python train.py --n_layer=10 --d_model=384 --n_experts=32 --experts_per_token=2 --d_expert=384 --d_shared_expert=0 --activation="squared_relu" --moe_layers=[1, 3, 5, 7, 9] --router_score="softmax" --normalize_top_k=true --routed_scale=1.41 --balance_loss=0.00441 --balance_bias=false --init_std_router=0.00987 --lr_router=0.000733 --vocab_size=13403 --norm="rmsnorm" --norm_eps=1e-06 --tie_embeddings=false --optimizer="soap_variant" --lr=0.00313 --beta1=0.95 --beta2=0.98 --batch_tokens=[65536, 131072, 196608] --seq_len=512 --train_tokens=421000000 --steps=3664 --dataset="wikipedia_en"
Below are experts of layer 3 (counted from 0) of a mixture-of-experts language model. Rows are named router (the router's row for the expert), up (a neuron's input weights, with its number) and show model dimensions 288-383. Each number is 500 + 40 x the weight over its row's rms, rounded and kept within 0 to 999. Numbers have three digits each.
After each expert's rows: "comes after" lists some tokens at least twice as common just before its tokens as in all text. This comes from a sample of Wikipedia text that the model never trained on. Tokens count by the router's weight.

# expert 23
router:474465516484451506396482458544455463537471512494517509555470496414492433490509463571503492502522541525481488532462461546526502545540531485477546501501480468445538546470510478507515521526598447545501501494496441452495464548461591483524554505466524489539513509479493495494487418518491484477
up0:485523438498436549562517490522478499482502514485519511473477482568482502464532425476492588524561523490496504565528512484461540514502499469527512418523550496519517420455478455514470483426551478531558491560468474521430453504446526553531441472492491496546501462501437519480535492478527555466
up1:498475453474499459516541499493438498512488435480387495477553528473602532536502476480538504476484535510491420500536489592525581510504558480513562588531468519468519538494499552463478536499443512479489569558468512566503503435511588450482498479509457486579422496497546476488494534523512504423
up2:490526480511505529537535495408537459552472511498555465495523533484480507527473451478515412531452489535531458511479532473472431521524432494533430507538456532454510514507478529509405520460468535513542434475510498456514501504463560523412480480562506576521512507505497469458514518511527435544
up3:528447508479552455497429426502502407477487457538419456461507409498509491519440552455553454489466519440488589522493460493555521585503534458483477494409493541506472523535402481510506495506580497453451470560452509440476526539452517491514526453511538490510424483562554528513561488577432451510
up4:564519456539539464433591477546536546522427455442524528516428528437466463443420573502477493426522531450495523481497526508480514430553517442495490490475518413537485527491588518419470491453492473485539490527507482550491533558532458531534507463425482524468515521555530589505566494506533533508
up5:486501518549451528492508516596483524498521508479459481574501469537525442538473507429534575406492481339469511512468543486440501578462507548493461532435503557431495489533480473479522422517545533512509547460527500516492484485499442418503463456553580477524493531507520488516449509508549486508
up6:524515513536481534584444469496506513502530506488481423464475547530564576487493561511610456491482488533447451535522477510487488539555420494605513469478497519473456490476482458528559512500474499509414539553516501483537526475468508432456491463515502513551497565456503462527446540487489517506
up7:525510562550461481536543544582541521543395480485574537495422516557538450484486568514503482526557483559501487546513568468471511534481545420529480478563502550490569515489512519518530458476531539498476420474421454465495563471487497568537488494509509519495542478535515486508529442527508604475
up8:489480547548460449483646460470520493481550487517512455448448493459461536544503478458477569497504442500522588534505467456573499530476466462481493539591498487495528468533470443464489585506523545560551485471425547588519482543507510493461491425473510475438435514585535453546566451530569465511
up9:525533478587558420461503587465528538496499492547605461461515456530552492534531467543470473454460512603463454514527520471533477520510495486535512526477460506503533474464478553452550516494488498536444494446440432439426556490510516477497499481581463530499534518498472468550511454460449475546
up10:496532476546615439541463600482514470502567459482513520418490512442498512630503502546429554484488442523526489487543398526526445500523484526477531451437408476471493472435450420426522532479464546492532442511581513538489508563537528560462451549512517546459552428500539482456487541495482513514
comes after: "2", "1", ",", "7", "6", " in"

# expert 9
router:483528481511532460500522503481540471476467495521533483508403478492569497545552500495435499536513516505496488489476526533507470522509484500496570470513509467499454433506542513489516543514461514486527513480473507535516453509499498481524507515514453507484512512540453474524520461548444449433
up0:563428557503468499501479470396479557516423489484544526525543506492489477502497553566468487548544475539585503498543481403540465562521477500475563516502464535456579540495488490499519517485502475559463489512579509455471541461485576522524538469548485533508514530475504497459514390504460431432
up1:526515550554519501455540418489475496506548531511525491493540478498507485531576481515513561513446481505480475502475526471423553508511552568537479483423431478515510555519559460563529525485481497505461482587522510495479455508449518423537565518545553441518561528538463511432535552464424475485
up2:470495438505515518495479441483474526453482509496460456478551547544528495480522486505430474535559477479447465476540528507442472582546442503539560490433479465562463531548531409539529473580451535522569440525485528568486547487548498462551492594514517538518524493526487511491528506512495519449
up3:516449437481524465529474554425498489484481474470487470501484472502462473512485493473474517501447502486515463457468520507456543524519494481478574543477495522473580515483461475598506449487507466566528491489605543492491482514452491518568552525516520512545482559439573421468461489547530482496
up4:526450448498541510494485471542524415497463511494531471382460476460437484550599471545453523521550515484467512465502544545495462450473503505444458526487425501553503415486538473485518495442421590562448492499533461501494481428494536612519412583497475493522512460518520557501524567513515510512
up5:465513471452560567497604504439518482548554576481454417498511449536566526406430539563597542560496578508483477459492494440489534504498507426446418584516481440505498487469529505502486517487482463483467538472416467459511438437461489511458533484470470469534575506549441451443538550459499449475
up6:486479538472583505473449551502550547473492461498515467520501492476529518495554416499544500497533482510443561486562487517481491524542513538415497508420473550503507459516516561509567447517535568475455514488511533552479507477476520483468469432520532486501491487496553496529561462511476528535
up7:474510528540560463540459467468510451539441524499456572530563475501494490470518484493515557573536480466445502523529491507488504507511510473518551550489485470505464462550538548493481620506479551536570490510599489519495449517437583517451525497573483538470544446549543491514552558516506528569
up8:491432488537455431450453476569533545456484497573492495494503494535567498500485512516468507472417513482533473525502491492494554489418464510493508559546500507501506491534537489460515445457485528495498492528439450502542460473546490489487436560458509495460478513434487492500518545519469522495
up9:446519515489523507489515524523508482488573470501465476504497475496477528447485525581446546478495533460535485472542528506521596497538443481484485481494511551529507527569444477521479540528512467475508435509533405541485540541434476505510436456493542522598473492484456483472535524545485493513
up10:504449459494503506547530521525441439516468389457459511480490488508562536472528515526447554481473535517501497464567507539523523462520473540496496510481544486445493486533581470413506494495491559568534496548524543510532505502423469431479449493478526529474499546495521501516541534541503545429
comes after: "\n", "\n\n", "0", " JP", " |  | ", " km"

# expert 7
router:459516441509446481543551586491507413478511451527438577517519476527456534514542470427509455425511472459488437524469500443492612472471581502458460517506506543507448503497539433449515466505578593515530460458436478491467542523538475470495504518509560531534464485456597622469442534519501496613
up1:519504514469498532487504476540508513530491462494513491497524477531437468469499513507455448507520536463491492409488472522517504451406464474508506435489479483477560540478487475558546512542428435504539451480427473422487507500423555517446529507499439510474477472543529568451551423620436483490
up2:567525587501516557516479466481478524446455484403501548479562511535473518496523508502504503513539549505456462549530476493483532529547496454500514498509479485507466524547522545390487493496541481478436562458485527558512535493505519476539487542514590546483566525472516556471496461490472582534
up3:488445501564472420576513525456472448422526478541484424463482546568558407486506518419510508518477441508573542450508510457466536531532502524506428415546541452501449481526545458486516475451534461567440467559443568451549493539536489499485503500538497466450535457572490515485512412513486484521
up4:522509596573561464499531508557518504446508512516524550505551484482494514466493549522473415471512535534523491516486464443450529478520489470529496457523506507481472491543498435514488541456564491499480428490541461472514492529568494502540587516493558455536425451611496528516450486472471539418
up5:501559527505548445547521459501469457507536531555578533506516463510552499491511486428488428453467514501505467478488465496496585593419503432491531431454502531506534459471469516543490470552522550550435495448505556498562466508501515553419509551490487525547521416518535518477542520476524539497
up6:468463539530478422463541423521485473586453593583441508511526424530504490533558488530490477485425530490514559470562444499503487536498533512530471444463521483516496508495543563533471459484479495491547526510496597512561470572598483544556481459531563491527439501438473514536495525500498459491
up7:517536529475476549450502501527502534463500527497424522548471447496457462508494461522453533508500498539499465554585525523495483479533498470496507513501453551502509540486462493491462530507506507469511584482517464491492521535529554543474470505510487485541532457426560503504450500452467571497
up8:458463483473511573514463493469525536468530478474534497521402506541475491485561422580483510498436462524509486500599472452492455538517492562547451510475516506531489537547509533544537456573473462463414510478498455531433437591535564543502430556507515509424517522525471422499494493454447496488
up9:485483503491494477580491536503514524515519536552506473497496526485431511464535535485571476401486500564541478516491451484491511509514445439570405493549470540544481576572465476497444533500513504508467525514526497494492452525523443455503568519450547440471487453461515512496513456508496481520
up10:585452481561487549518498452472529467549517486447496556464494481590393538555480473450516494495474522470531509529491445487452584570460482491457545478608425568502497525536504537511501486511589475490435593495475528442573496488508534459491559456433447480526549509459500516462502478557555495602
up11:528514483562540514491515476513474550496469509490486436469539472446464490501526487530460404555467521427529515599434473534570531514449503514413488448493554474470479483571503499571524482503539507517556503441554487534479425505508462588517506557461424461434513516503467495506482546504525544478
comes after: " | ", " ", ".", "| ", ": ", " ("

# expert 0
router:523517510486518451486532406496545513493498493476456531479530510467468542502480548446524473455471493487559493514538514423493556477428565509517439502482478508524541538468503568523479503502549530455468520451479502538555546513416496539508570506499555477514516498499483508527536529465397534449
up0:433454453517413441515472563546571518475458499463418408465483438570444465452482423515541524497517576460468490449497452465491429497458475483597492577515488485506524542417498535534519467498568532478505500526436433412511501455442475533497495489488494547491518500489502436460489545499488471482
up1:560517522491512491510496545470508484474531389565581521516484476466515535496600555450485510560503557517449423451489477431506495521557544565541504558497478500460543498515474524538495489515523510519481459571533485439460498519418519500527524530474487500468542489581507439477472463551485530471
up2:473498506491496471506555527474535553454494532486488460560547449515569441582620484466587477525465507434459439503506474516439496494572463485459514558561485484522459497504563498496472472508530507445515511463483478477566462476498528505516490405519532519436445437507561450547467503519544471490
up3:505590462595467500435523454484467439472477524542492515551498514478505555548481579524446499571482540507476471512462486533479431511522437526507559508488542521514551564551535503542542568451570531488452529507434492557434504499470512525592482574542547550502472453513540499483518481521487546532
up4:468474530486522506470503470499478478528530480549501533470481521509519501458531485480479529472538527535521566506538411515483489477439498537476497479475482565536510519460564531504554427524560444474444521489505410456527484524468466466471526484496536503534487513424563484568411576498558501516
up5:547537447495506430608510486552520449517481556531483484569476498557445460466506517489506502510550505523541504503522531440507504537532458506569529516554545538539536463502519525535531491533481510588528449525467457460500564514516518472489528488493505512511514453499501440509560501433471507559
up6:485585551492490495502506416561493487496455548538562491492533478504519561450491507543542527404425446480519545468494505465538554469525483490502545513497453540523523476445468462514483502454452480551461487508479527502492488506554477535512510503510504448473463450509542604560551485492487490498
up7:488518533493506545446458440486563556441522549528496477458445526519536515515495537503533492508525513510538555535615483512532513483476565494476470458564523463505483530426547443462437405489527460455479463524543511434475396488538521463484579517488520500472459514479467473507518509498465533494
up8:524459451512404505551466472477495453542493548506558497487515460492528454442491457427603501453576496496496569446462506515531501468490543474517544468493516516490506500518478512572472542525493520503435496452540435514464462468521482421521487550460434572482502466506516459490511532476527517476
up9:510490420523490436441468562534536504537461461460493502490509454480523470528498469534593524501512521502518465475482450514517547502505535525560593470615457464547431429483435492452498527542508464509494464430484396505476476494572480451549544504524529517470514506495423511496534453465537514445
up10:508444566565462476516456437521480570454499537491561461497501490518484506459519496452503551453536496481621556483499487503536550520484529527479524449508440491484513467403495561518507474583504512548505484468493533527562490507524586440542525472455488516561485540533393450511505524452544502492
comes after: "1", "3", ",", "4", "2", "0"

# expert 24
router:543505545510472453494541502470583457470524522536491535567383523540540561457424485498473498476522506470510589519423417566549491532472503495504520534516545462513563400498547520491555461509558495525395514500432504519472456506491506487486488501454503541554500540496489456519486474486589515483
up0:502499463564496479518475544515552468555461480542442523544494568512597520535514474579498514461517562566428476473578514467476454530505503461524430531490506453488490566594496517489518539535570502504459510517487505478449486462451433508518508500536447566415535462507544449527504484533507471508
up1:541508450498556499488525496519512469431428482499482514435499551503476520437463496490471587481388539533467460522499522455450472436511535484537535509513435526525551505470497491514522486484582633515567523512512492441529548507579540480474459502497508525535535495519453499472463479481458537568
up2:516515516519496496486510423493495536404473508492461469531521554471470478503478513479578566520496449542522556606510490483480467522539505480531496514453590534544452519563546457525470483545582490465545444462460527503515502491491511494489492486470461466541481521439508447536497521425520526497
up3:454527487534504501496487428517599622490482495559481462548514503534466451538453447518476551533551545435481561529520438503557507502461487554472503489503528498554475501582545479461567432555552576485414551555487500466491461455479503452541509444443464510442518505431533457515511521421515556437
up4:510554445534468519470522477461459549500504520536500613477484449477566485485486505525470477506470516466574468508549527465556487498428474523544456476489519567502477552546496494521507509528459399475503503524453490497453486508451497488468545451492555441470496600503524445501529453584450591504
up5:530484520487493457427447471561560522474554479565473494514474507519480494516492490521505526516522516510527505537462519482470515463522475488384442606536538547529490441479559555515557492473461424567512476484518502459466491516476527552575471497564426479529422545542572501548469500536547510531
up6:539499558451542494467532487503510455510515522506511373532418504475496530546498480426554476552492462508521465499474471565571579536510515493451522492501445490547450522481491489519495460540473479467459444521462483509509505474479534453419563429483513543504523545485506541526499493483523501462
up7:523488509449542463465590548479507460499537466523461554527509493568425474577500508567546537496490500421438476456514539496545443460429552529533479511569493544435536546515520487501514490497485486529529492502501464496417497505488522438461501456513569475498533463464507426506460510523485618509
up8:535490472472458580480483501522553518485518448565493475488543455551497554511479470481433447429489513490492493551555523497496496467544506488429516506493495540587521451553503547477465474545553432505563451513507466461502438523441523470541595567492450483455451513506499558473507530439528466470
up9:471559472505514450543479565513548477460472530539474505456479498471582506514483500519495498386456563544545426531449536471559557504440508548604524513481398507529465473541473545504451482472443536536457496486553482464498562505504524489506500444455469457526405505527416581500512486555464473474
up10:460518578531484495540468523539501529529474459520546501552466488567508407469519464435450464564553473525514421471537529532464497506424505516521440450552464583513429455465513436530447443488510446518531539467505576545475445507519473531446487552520511482458510485509583508537535525549516425492
comes after: ", ", ".", "| ", " in ", "- ", " ("

# expert 10
router:493444522529527580437429476512496558479516472518503454470464454559483476458557508532481516534489518524522519510562521453436504464538508509445519446444505461432540476545528481517498481514542471453471502497538537506550532543535505508543517498522478454498527459495575578515494502456479485575
up0:462407531465521466447547487508455498501506489452420445538496452515449456467501509591436577435498479593479486525503519452523434508462559518521543542456478566482580527513508466484497510454546487535520527547514490452470482473445510543520456527461514464539484442508522454475499463520470459487
up1:522510478505500463494529482461469474432490551459564566511502558380388501449479503426485543507436471450487549489530460462427562487527517453545477544477489456502504526492522518497503470455511502504562428504445480498484449518533497503511479481470523480540438501463520487472512483456482514483
up2:593538442480596503539553500458470453482489491495547529563482542576486435532502435526555511489574503525419516534615476513547470511455518442544421449495483532457484483551480425544502486537478531464462517454518538446496492465537459472463557488462482528507471563474451449491527417555569543477
up3:491429501509455426443493467532573472533451537502531486505560546501461539487458489553484498489442497484454471487533487506502475485486521425505501485473487510518438454509565482474427574527495477522414553511508514469455458438482535553569476520472502518461473508545555503443557500537532460535
up4:504533433492534553573495435560550486510446489499463528495543429470555488469564426455504512488482566519474557480492515547479465482439462559528470488518560502507514444453487535433509546518501457448486486523500462461467404494412496465496462546436532466541575513508469465535560454443460504504
up5:495642579399483489518469481471511563455488544490559464481552552576485452512513514480515525531439493474506488493517533531472489422552562515502544512473460528468498486597474482543515445455498529486519455521554420497485523531430497439548504503537467480502495534492484559487467504511499452531
up6:432486456490465526457493455519500534474485535533531510474448473534511567530412496482477557490479491485541456395600478587442484427466539496527466542551508459479468524505493549485455513466570501509417552509536471515564494479398555551536490479462477523507531498526521483544455548528501490517
up7:483453508487575531515503493432513525529471509545537386584532477501545500509447471526527474525588574593512517489511463457542521465489509553524456476468517501521563523530521528478534512478513426440531501520533576485435447512489528515465483520503444486476472465510555580525566455479462496467
up8:549474450466499505506461462536500454503526502503587486554409497509404486459491522518475518468525527500497459484529509488471571433512553498510563517497502439399468497504477428458457465468437491463434584487561489480507525538528433543498542502460526523488479470471458534462536565429480432488
up9:457495481544526624512512576525525525512568521522581492490483516522495549489520486498489501502459499493452481445504513521475433543497467485484483431561517459462502465551538506438545442556481525489571482504518463521523561450476545504626460511489522518510420549536427502553526490485586515414
up10:462494489538516452527486561464542496474451488468501462416505420423544489511485509483495513460490448553445366532530576514478501486518477517465497459537562523445527494426550495501456505562541444500532561517532497481537500449599517457463495464532516566477505426442554423548474511428482487422
comes after: ", ", " in ", " (", " ", "| ", "–"

# expert 5
router:448491528497486498461468443460494516513483522510479501504473485492574463478476467556559494417494537610498560517484452476512493582496509526532529541519488507542440435497467492492478453504505507582544454495510529494524483404480534454530528479555615492474505484472482584523529517457564479519
up0:465509501480480465424583434472553458544517594534483510582461422369531597543462459487478565504518493518530499441534438503534492453452562492468418490524514502501514476439524505489550418506527527493536529453550536470475512515529532464557491499564473480548519444484508530513439551519518520489
up1:527460495505531551538516586515470467526560538472495562517460535549524535459444452522478454521467589510497499479560506529487564439514517538491427561453420482497512522536535533542535504501468447518529522482511497478524519427425439540514460455439437487440476514566492531537394438505491489489
up2:596484529611540520520541492500448439494419518545438478533501506432445465414475455476536537392499502528494429480498532479479474516469595508511489579506467479580520455536556583495552482550446513544500479545538423497523503453468428530463517424490513514441491446519498513549480485493494606492
up3:504497451457524458534539534486531556495561455535554467523421535486527548488482512500453529529518497541465543493507460526502494489428460499457512506508480506523475490567543534549504520436518477527461447485499442448545467394538518467506544486433489503526473484496465444528447486631496454506
up4:484512439448454444494506424500504546550511467439430515435446442536578450487438469551478528449533566522424511609504471490481524578424565518465505495498564529463452510514474474557538459527552508473488492506481518480480476495444496452476469542604497492487487545555508520483538437479593558509
up5:497525494631478428462553553512551520486466543448517425467453518593509563545509502474496454502544574531465497472455528487562510573545546512530507543557534480504465506526563516468529523532518459488421502518544571526542489489507511454525468538490440495515485560521529524533491508456446516524
up6:508459495504448547538479485497487575525454515540535492492533493508568463474479550492535467525501528576560530526470571487483485520532522496549566472495500480539538461487479486481526539497564504584489441491552533490506449569464577469536534582559500519443442475485567417437439479491506536542
up7:507545480538504516396488494508485427533476544550469507450455520470497451466489480500593491507542442482425558505580568517545443428408506431520470510594533502545512491503506512505529525523477475499447490493445506541513524532479498488466462456460542503511476460509486526521527555511556539565
up8:528530485475419567489556481537419615506441465457421453534520496536543489480523543569558427448494608448462491425427536508443543493528554482544505499505478575445489495480405524528504481520489430451517467537577419460485484479526454472471549503480520489488506529422463503493504462511537463570
up9:417566499469496528465513540502457454509492467419495521570482400526528531484515398471467517511499499484604478545522464535542512528480527466476478491513543548476512501468495515465438555532501467502446479506518451553560451514503484540524502475529488523532485467493478543533531511530559487532
up10:488500491503543599564529462526544501572455445449499438436511432517468545537452462512520487521496517498543465502479486518539420437536522439474561601573553500534519500498517557477493559504545511502510528504507500404485422437453486535494525542449471543431520436593453536498485471505531525468
comes after: "\n", "\n\n", "=", "|", " as", " at"

# expert 22
router:584584434502494537510453517502532584549497464394534503496517488530520484472461538457580452537519418516542529529554508538548632486450526493473488472482576454485507556469516460555498478534444540536476538521463483491529551456425472551482533515504596565509530458531499469565461487428473470476
up1:503604528517502578445503517537508489442452498500543517467507450523481490598453546516496525518479487422466464481495489444504449515458490553467522476485562506515502506522490548458469446517434446461461512445506469544472477489491529538512461424512566436536515522447526466537451408503579485454
up2:489503498560494493500503508497487495620447479519398476514487447488523464539477516479513460474477457512498515414512520495499546478557543460544489493506589493442509505569443478494517438517495457443516478494518472580516498503521523510520470492459567532457503513502566501480507478448514540505
up3:511551467529452539477521474498502425498412454566527482501546528534523514445529446450488504398499491491479515516464550470474519522490475554490573470478436523497537457490549481495476466503473464500477505446494489543550493516535477557490481500554549503496521476485535482442464521480475456455
up4:525505484483440465512534547523455515476486481502482480488504536509460544545502496479564488513412533526435462427472522491437512421503498495518456557441499556499432496490516511458523424544520525507569579467555535531484579450537467467544551501515517521460512525428552503501521410503486487444
up5:515540393488544508528489479484514589566454492508582545491568448546486490517532509472520531473403478461503539481451449528558522488446486545472523433487527555490475538526470503518494484483542601482569518549526495520502540493507526521534481514479444543509505550498589506469491523567537464508
up6:499429466557485410444504447527504475468476488429503585578575489503454516479402512435563502434625453459494467504454462461524443444489506491470411481500500433410554515448445505484496460457494511475442502507474492496521452454440587516552512479503485472487471506486573499493510493477475472564
up7:441488537531556496557571493478541528565540486527469420455510429524511533465480452436533384510578498427430486473509466536466562507538499543506503436497591557474528578524477513546541523578520469499543460567471383496490469513529474519589508477472455466453480486554505501475502470511537485515
up8:539500443554435486552615588476530504545513418528555545469468516537508542533447499472466499479500452479518453469420511578448555503535504549532436535552556499485510490545442491514477532473470431523540526470548446513442517444447510518532499521496539476548481405510493523504494492508509432519
up9:519509484518482534525442472562526496563513546421514569557459495522544523513534510465486560550467448528519500515505557453495554589549466475581463503506453517550454488478552565500461547478480530491438511501509484424559452429549459489535426522586502591514502523492526462468501545553512515536
up10:537483482490519472508514473493476484510468499585548489500488526511519544476468458531449538523592512592465567510503525473473486498486545459508536534622561478464559495478486516563535505572480431466455480458525527492475530469559520497571463473504592493538542430458605528493447479576579458536
up11:495450395495486522487489619545499465527445508560399488496554505434536435465560501547491559484488513442502553468514557558523455552489526484562486467504528491536550584558464444457531498478512496474557463533476443553519501498489486482535471478468445462525475445514505493459452534491522548547
comes after: " | ", "–", "; ", " K", ") | ", " H"

# expert 28
router:513460466457549486586467477539521543501483503548572564448580479432444478517491499526512520500524453517521559489506485431533478499606441510530470498489472477558528477472470491452469503542520474462546512465527544522524505519498484578418566472550551464558487435472473509475464556490548470498
up0:479517449554615468537561516474504502461484536497563507513491511527538485511507461517550521454522465483458555484435551517503474546512491488541445460582514488495495435508501535477477503509441448477485454519492532418575489486470507514480511448450487544456470538562532560489520487487567488459
up1:520615456498438536472502508507521495520450508523462529464478488476449472540463602551499497517512514512535544471572454524515517484518554479521501491482477547550483550450479513464472472505493514460550485467479529547483444451466439467438457500499546545554470527581472486490533614551495532460
up2:507480504600556544513522459490500451491537504506471492459531506502508461482462441452485559503521498476491517543567496426513456495463440481528436588467430460572499482476468484509499558504509439403419506484506454462547474482544538393461533473520499479596504554515499528525531596490494518514
up3:568462489497540523467500491512453468549450516506459591539497463513515405477527488464489538539442480493483470469474517493440520538571505529549492433497504473473428504524497489468563542507534504469462536539446511466482489510431538456400426510478523519530449496435429511456444554517446540393
up4:553541533485555521482457544504530551540550500440505449492528482525481529474446532447608558480509523503570480512486510495564500531451481471423516525489478508512517552508532472453492514408509522463466490571489434500468492468509545518502448536501507540500421480556497464524434479471521521460
up5:517439559494511483504529488491499487531551500473544488486485511461469475477508519526514471499502525506487479469537535468478438503540429557489443558538540519470414544475528496493568442485465462487538565524543466477589474534489497513570601530443469484550479477508549551539487549548555450471
up6:566523525462519499485525422525508541472556507516506511480503506523547430493520528469569479544497483510477580522508542507451471543524542482517541464558429544545496526482455490481530554524500440437488532488510467525624472496569454487498523467481445489435524407448520485443556516510477623474
up7:442498483478499459475470462471454531503542507494570510466488496498589522512460474478546563508538444538568529514476508550530451469532417473516474419464473452522504435484562493505491432469497509519468497497484507515422488442465535549550450546497578538571510482498549476503517562456519493445
up8:448464442527515472483498442487512531499442517479461518510470475497539528507447499442554458468523437597479482501481517457444456568515515529432522486515461533526510480537568472557573533508564511489547494538494454481572502400440536441477452482507514552537476471477464528517513461505542532463
up9:507524471519517579479505522519501508495535547553566455541549469503455501565488428502538497452481551528543553494479486453508484457501541456565485568431465539501404550565496531521623483507493453562531499519572431522505586509481550514498557444502496541485487569537496496455500485561477471508
up10:459396556436443505499445475484473490480515491495487453478528485535503536459485526485553513538399537481520541467538531493544520452446491458462510472544539523510548541522528455498510465568511532442474559476536451538513505526538512493464446456518495513538498530416490499430446523521521481455
comes after: "0", "3", "1", "4", "6", "2"

# expert 12
router:482498580508553460483454445490491454459447503530572420500561491469431426540497463548572475546480528510468501493500464486500480565465475534528498491483460435549473544518481495482522453473487471534485510524524504512481505471518540461530516508570462502474553475544536428518485551473512506427
up0:480575487460440484554456490535429458490553466568521455504580489525505489482496512458346512504549503475477489612524505429542519533453536536506508537572452480456470593444447536493495460439554528493508436531430464512462535535517494519429535516483540523498510494518509495560566469507453539486
up1:555411585499466503462529467538457528495501497495501494534512519537534457486526580556553525456537467509427525519545499585477459511472495577545478555505531506520492474511494496454476516531526436449423528627542423488457463466462454498458502421553589453434492458478523505533554493553518545522
up2:509506457484547510515511531550443486544517526525451428548526466514494524457477533542564539499532549527531598542416507426571531469520489467465469516500490494454510496549526465528438478544447468526533563512487502432444482518523481453429507447461517474505512508467461571503385467511572438494
up3:535507492419501484512493510496502554488465547536507510530447489525581534463454496383437465455612475515485552514524524482524489475504516505538461507524524451510516488526511520559479468512539524473507503539438501554515535561462455497455531511509485470513483497479488461513450534462440529484
up4:544544504522539521538418524553478487518515460596493531549430492517525508532486416560492510580564510493537476501491541494472523500470475474453508575550441505613495474468490475521521454490518505479545520447525532475464507511493554501556518518571422564535531499463503531456497567507563450503
up5:496497501464408545432474459544469507422480527472530541473521434436512478468603495509490420478502496446588527557507422496495507452491476504426563517534528580573558507572480445551480485542522475460447459507542564460498553499457522523560521521493497482513520513467486496523516479514453484514
up6:526539493568495472434468485436493452443530515493509412468535593532548518509468435492524455457481522486486471510566474478569564514414532513523421545521451541448513555510480451509538459510487508542639490478483442514492554484455471484502493536541534539526472492510534488491553536573511477513
up7:540473561493553435487481462483416468461504556524533562495506463486502555508487502449533450470513560540513491482525557496528563525467526437480490457467533438530515527508481519537454471462541525568511493456573508487525564464545513526521516543517490601534510455525530500474532513480556544475
up8:500497481513533507503475508483537514468504438519571532544444529456566508425460495522488476498443527457471511533498473454484516548490470535535533469473515505498459520485518573521453515540469483481468441505440452547444509429439526523483529532616574519468456462498512488563495510466485510492
up9:506486468517546500485476543514455518429476507504517487484486543474513467532481449547534562492464522489488517515498442495472513509524499451510472530507500438460472465452475482463484493483469558500559605527450531577548449469508491483481428478575500554515534471508502510500503483528453495487
up10:482472516447529532516448538538422519617512466482509434565509518541482447572539512495521481452456445508531500524530557509424478576492551502495402509519524547484492561514504574483497545458449479473525469557546458524458469508520444457517500511484480470474486448417540468441489561471550489543
comes after: "\n\n", "\n", ".", " =", "===", "=="

# expert 31
router:505536483487450505487579549495476589524496455537365487527491492518436536507472504581507504525512527509576501500457576492463535498473545525445481555510515503500555482458427509508502482483547452572565529454544473509477468470496458515555470502425483471432528525473535528500472537562498487453
up0:537532588524488475459476514509436520454513519542444450562464493561493493566510468558501572494543435477527550422528450525474513465458486534473493510544484471452584566548537569532519465479539497488519537538530491525490530439565535588464454502472516606505531516477505544452478542572456524568
up1:468486507500571453520496490550495619444524500568545452458538519495467482445538484468484496466508479440437482490536527461414502469425484495508498509437462467496454446585434528548470523533537515477482481502513500475527510474470477436477481547493516474539489482534473485479540535498534459502
up2:467489504514460481540489527526522522541480443545444524500540487526545502590441472540541422532536480536475524513441491458416524583547502490445477509608551564529524530443491476436471547518506570442506576570496528480553572516528481511500482532493476534483449471513598470453488448577496425453
up3:510540464403539469505492485485485536450451575531456478533548526483525498591479561499513531515531460482476467463495405469510531645471584454552446524491450542501481529542544512511531435519492530511560500487532477517449434484498460547526465495497517517564459519524510564463442474541485595445
up4:510452491467500539565545506506537565486469492489481499584484605550514493449463428504498542521568542515608493483441505545509557478504455550437547452538403395424457504520458531511509547450522475548491549500540507447530504498432486515513510518537513496507526507533514591467574543476525529485
up5:613565422477495530506474498539511428487511547522468491494456419582526557474534536468480486563503524466492540469505474493468514527538496407473483495518515522543491477432492494478448529415487519465514492491461543526524562512510503504582489489461474483462494532455482569505432565556506413530
up6:489457497471458517491521458531499443430503473510422482519436508466504527544521486544490518458504523497488532479502468560503519520475517472438474433545505495517448478531517521536486532507473493495494475479493487487530477479449501469488459500479526507525488507513477512500426521483521468430
up7:493497521488556463529541454535518554502489493455535467502507436450535536473576569546591507464465423549538445484539420500461471452521463473493548423495476506547504490482502468564528518462486521546421491414532479563525513458445451500480470458467481537537491540490481491493454478552546595533
up8:433562560503480465456500447522527454527521481517486486425519528533507516496461462440529557492506495476525479472499445473505492490512489504468510509496465563538488466560493500509546500474530482416455487584541514514461491476534441444431473491532529476500528458475465497584439491525471557507
up9:505553491514506547502502562586550520490551448424474509479530563445501537523443425498517525494455531500464529524455562483500478472511527451524542502474492448502519528534493497472419525502506498507467521440514459485507467514517486452473482505501556485476578565504524462518426495507435488464
up10:398541541491481518430522504512509468473430435464482599588531590452511422445557436481500471548534538492449461555462509521495535409522499462461501495519525500460451519437457521508498526412528445497513574455533579420502533485464572504536471490460523520507510557556547531404551492451491503466
comes after: " |", ")", " |  |", "\n", " |  |  |", "=="